Experts of a small language model.
Size: 10 layers, width 192, vocabulary 2048.
Experts: 32 experts in each of 9 layers, a softmax router.
Training: a variant of Muon for the experts, 313M tokens, 4769 steps.
Below are experts of layer 6 (counted from 0) of a mixture-of-experts language model. Rows are named router (the router's row for the expert), gate (a neuron's input weights, with its number), up (a neuron's input weights, with its number), down (a neuron's output weights, with its number) and show model dimensions 0-191. Each number is 500 + 25 x the weight over its row's rms, rounded and kept within 0 to 999. Numbers have three digits each.
Before each expert's rows: "comes after" lists some tokens at least twice as common just before its tokens as in all text. This comes from a sample of Wikipedia text that the model never trained on. Tokens count by the router's weight.

# expert 24
comes after: "a", "i", "o", "-", "an", " K"
router:509480509508537501479531522488524493493518500451456512442450510510520496499469483519488477472492528476463529493504521520474470453476521512483481533500469470498544478512484499480485440521444497502473464486459483522520459497502553471528479509539496523495483519513522527528473500515496480468531507503470492485517529497506519496499467502502452490507505544510467456510489486494477540498481485506528549465487495552521472474536521529495538494548522538539542505477546505468493478487513490540507517502508524467513508517498519494505494552508489460541511519538491515492499468485529532470
gate0:486514507557466496483530444511494506501472561536448529485486523521486541472504527520493463520518545500495518497519532503503447494496528495465450495461466497503465512480462514513493522499505461570502502528513541482540513496491497509508490532481500508508490517500509542539468494485507508492517487527521468528518456443505488509553491501472464456515511477506498492503486515454478516500558506472495500509510495488531512518556526485496529488500505481463470474483531500481452525507482467467472456531545490513485524498473478473490501502497484514515504469520506468508492531546480490507
up0:521508507490508490461511570502555490542464508481559458506492483448464475480473464461491511491481503490488490535511481483534487492522485498499498507508492522481558479496524536526500465532471503432481485487507488497495477506500552536490533479508506532514514495525484489508512493504463474533490493459496503515453537497460541500482539503481523546487460482530498497515513480503516547480528484526490521514504517538486518553515487553498529499519484514482492547537524537510520499454468507497476492500470485486479521501549530523466472503492504477477466520472499500488512476468518455494
down0:489490496570466536461507467452522510508498496475491529465469533469511543524461449490471478461496495487525521505509523518475502509483505505516534548515525528521505478527496513511500493496510522519420471486497522486484450472504560566535476515506491511533485459514469505503459516467461503498502480508524536488496543536499493471504518518502540562514484522516508490514485486504512485520532511484504478500545538512489496492482499514510511492482487454490471480495526514487468539457506487483473476487479481523459497470538471552531480536522512493502485509499519473477491482481519507477

# expert 10
comes after: " |", "|", " the", "-", ":", ";"
router:515452534522515504483526523464495512517494490473480478428436506505560545499490501545490492463491506475512485511523504522504468502488492480488459525531505496500510478527477494476475482497458510508535451516488452495524482467549524468534497497519483530480506499526492553513451534494519490488500493495483472512501525489497569477498465525491498493526488541470455458501457464513534538466505500479521521475494520529468462482513508518499532493531518496504559492517504525460459485489508486508463505508519513472514492504527516491473520494523490466496490522520473487458517470486526525470
gate0:488516533483473506479463481445523478479522501526527521511510516461492501462545428521516483494551474472466495534509485486480490548501528540496470514490496501528479517500488497449510503471528494532502501535526499498497483463492480507505536509490496534457539525520489495499521525473474489510529547508498499489513470479503528450508537522495490520480465520557498449496457528507486481466493506504545531482492550504510497544525474492494474511506481546490527513537517478457516535527530463473523535527496500537516448530511514517502483501498531539500457490506501517478514470526528493487
up0:510515530531523510498509459484509482471527476474502500500481450509478541468502464489463530517491517498492512504501492540550484509507570530505548527474507499535531489450474456425513486463479489540493499479501498484529481477506525512484509503490484467521461467501469475511517496472496497471475533493527517527492485545499533501485512480479510563530478519579451458494498491499490485501524505522530515544547492483533501522546524512507494510499507517501495518512518496525514498494497505504491497460517511475521463516523490519477496481473530459484456443463470528513505472505492478488
down0:502517465513474473480459519497504482500464497524551460510511484526546478502503507598463509492525465517520496535525527527489526483513438537476455485509471529480523509510504513494545493462536500527498480448500493521473488465477481525512543503498466472465499520510505479481490493495542455486493501538486516483522462514516536524509524456522508468523507493504486547482567503515465500486495510504537507477519495482483473502513489513463501526486472490508485537491475515496516446480496496539482502492509488494498485511548499489483485485475504503498527538487430535507508527506470526525

# expert 31
comes after: "ed", " in", ",", " of", "s", " on"
router:506479546530555532496514549485526462518503499455454533520485531479502502476479507536474481468478522473477490525490485525468471492502510519487502556518504508480528447498464485466504497524498528488502482483498503490524457495514524482536516503490478526493490526510499521515459519519506537465499528523495453491479479490530498471455460511512472468474500522483517478500493490503535496478454476482514507471452488552474469487499520504488516487490536506496533489494500504491490503478531507511464514512558523498514499520542514530476483541545470484519498523530470545491505444445572505492
gate0:499450523495533519533465480530509500525465560498510499537514485440470510434481498497526512483523479536544493507505513495530512450517508507524529487538518509483529507469540571517542507461484484486483509491498482497516464512550508516469515535498492498461480510501504480520482473459470556458477471479532519494504525482495505467485474542525547499505466487492478527529476487507478504519510492470522483502518511482491497468483494487513467528458531482493482524514493465482507507460543519477533494505485484474474499499546483477508496461482536517548491519507530512461496527533519491484
up0:531491492486502526547491547488484510514495564493479501530454548469514527449481468495497504494566502517535491505491455492531518462505522484502484479524495495477533543494501499508559472514493484503466537504494484467499472488562505473458510480485525532504556493489456442538490509504491509454506486508540512500464495507491532486465452520514493515486497510507472477538462561515496512511498504477502501484504537528488461510487495485474500481504505517512515519526535495506535497463536512469531507481457473505510478511510446479538514495494507501485480469531536494469536477501515481521
down0:466509492501474484478463516526501496500535472518484509480477472496461457505503510504481512499539496465461491498512494506494462472511491483488534470509502472531498485477493467493458492513476502565532513485562516500487506488458494511517520497476464474514472529485561509504514527490484522529534524482473484520521473460501466546532551550464489451486485489482532527497497553456519490484512539515460524503472525497537525462511490526506499482499505447532523503537478512506498519516497507522531533522479472488530525469495507445517532446486477487531507535488556496497481494516507530493

# expert 18
comes after: "\n", " |", ".", "==", ")", " ="
router:505459518517531503488508516474509472503500507490478495498476507509495518524481507536485456492494542490494489550498496525460483511472485546461459561517474484494515484508451486488483424497494528505510510485466469508545486497519528492541489468507482535468490502505537504535468526495529476455523486506485511509477508505525555483483493509501486492505509563477503452472467476518515509448479478503489507482490517513437484463540485485474533536495520517503518518479516502472464499475538462495461503510514503480526499512520550513475513533516466437534494518522462504515513482456523529489
gate0:521505508508484492501504429472504451466520497511503519513503519472472491496496554493435501528502453507513533471542514525532481489497549534513466491503498514574493514471488513467499510522460516503537478537484515486521525507483462529492528473485547507523486533536492508497471553516518503480459544509504532492520538474513499496472510460476493511536507504473493501491470487507531508515514480522449506505519486502528478498497524496510509490520454496555491503517435486501524483474480521489463469468562511490481510516460532502539504489509503477501476532519468488475543491474477489503
up0:503512500462456461499508534533507550540495494470522486481465480477524554479435492493535495509508520510534487481508498469486510522495495461449514497496517489480532465480559496488523507499515458505446527477488463470520477506520471486499467504509489482512520542523499479505518501507503514497520491548470466556497464499501503480497487546527465523446507450506501492497576466499468524495475491462506520503550498475511539519497443523478535499499503488480505508487506492531536500484526487519503495511464531480518497538492499497505499494482520492507453473494534511507479474526562506510
down0:453465495495454462487486512500451480483462468513512502475525510510511485518507493481488548470543470459490513476519489509477538498480520499521490495518480498506497506467516470496546576514510500486499543488466496522530495514488514514521486486531556525530514528501504511523466485528454488493552491494464491487478516491555548530531492459511496473488497501531477498510486489495517475511480491513492496505522501501504471458530482485483482491524532513500520545469455522514465508489480457466495474514497480474529446533487534495470515480536505546518487532531541496518540458550517475470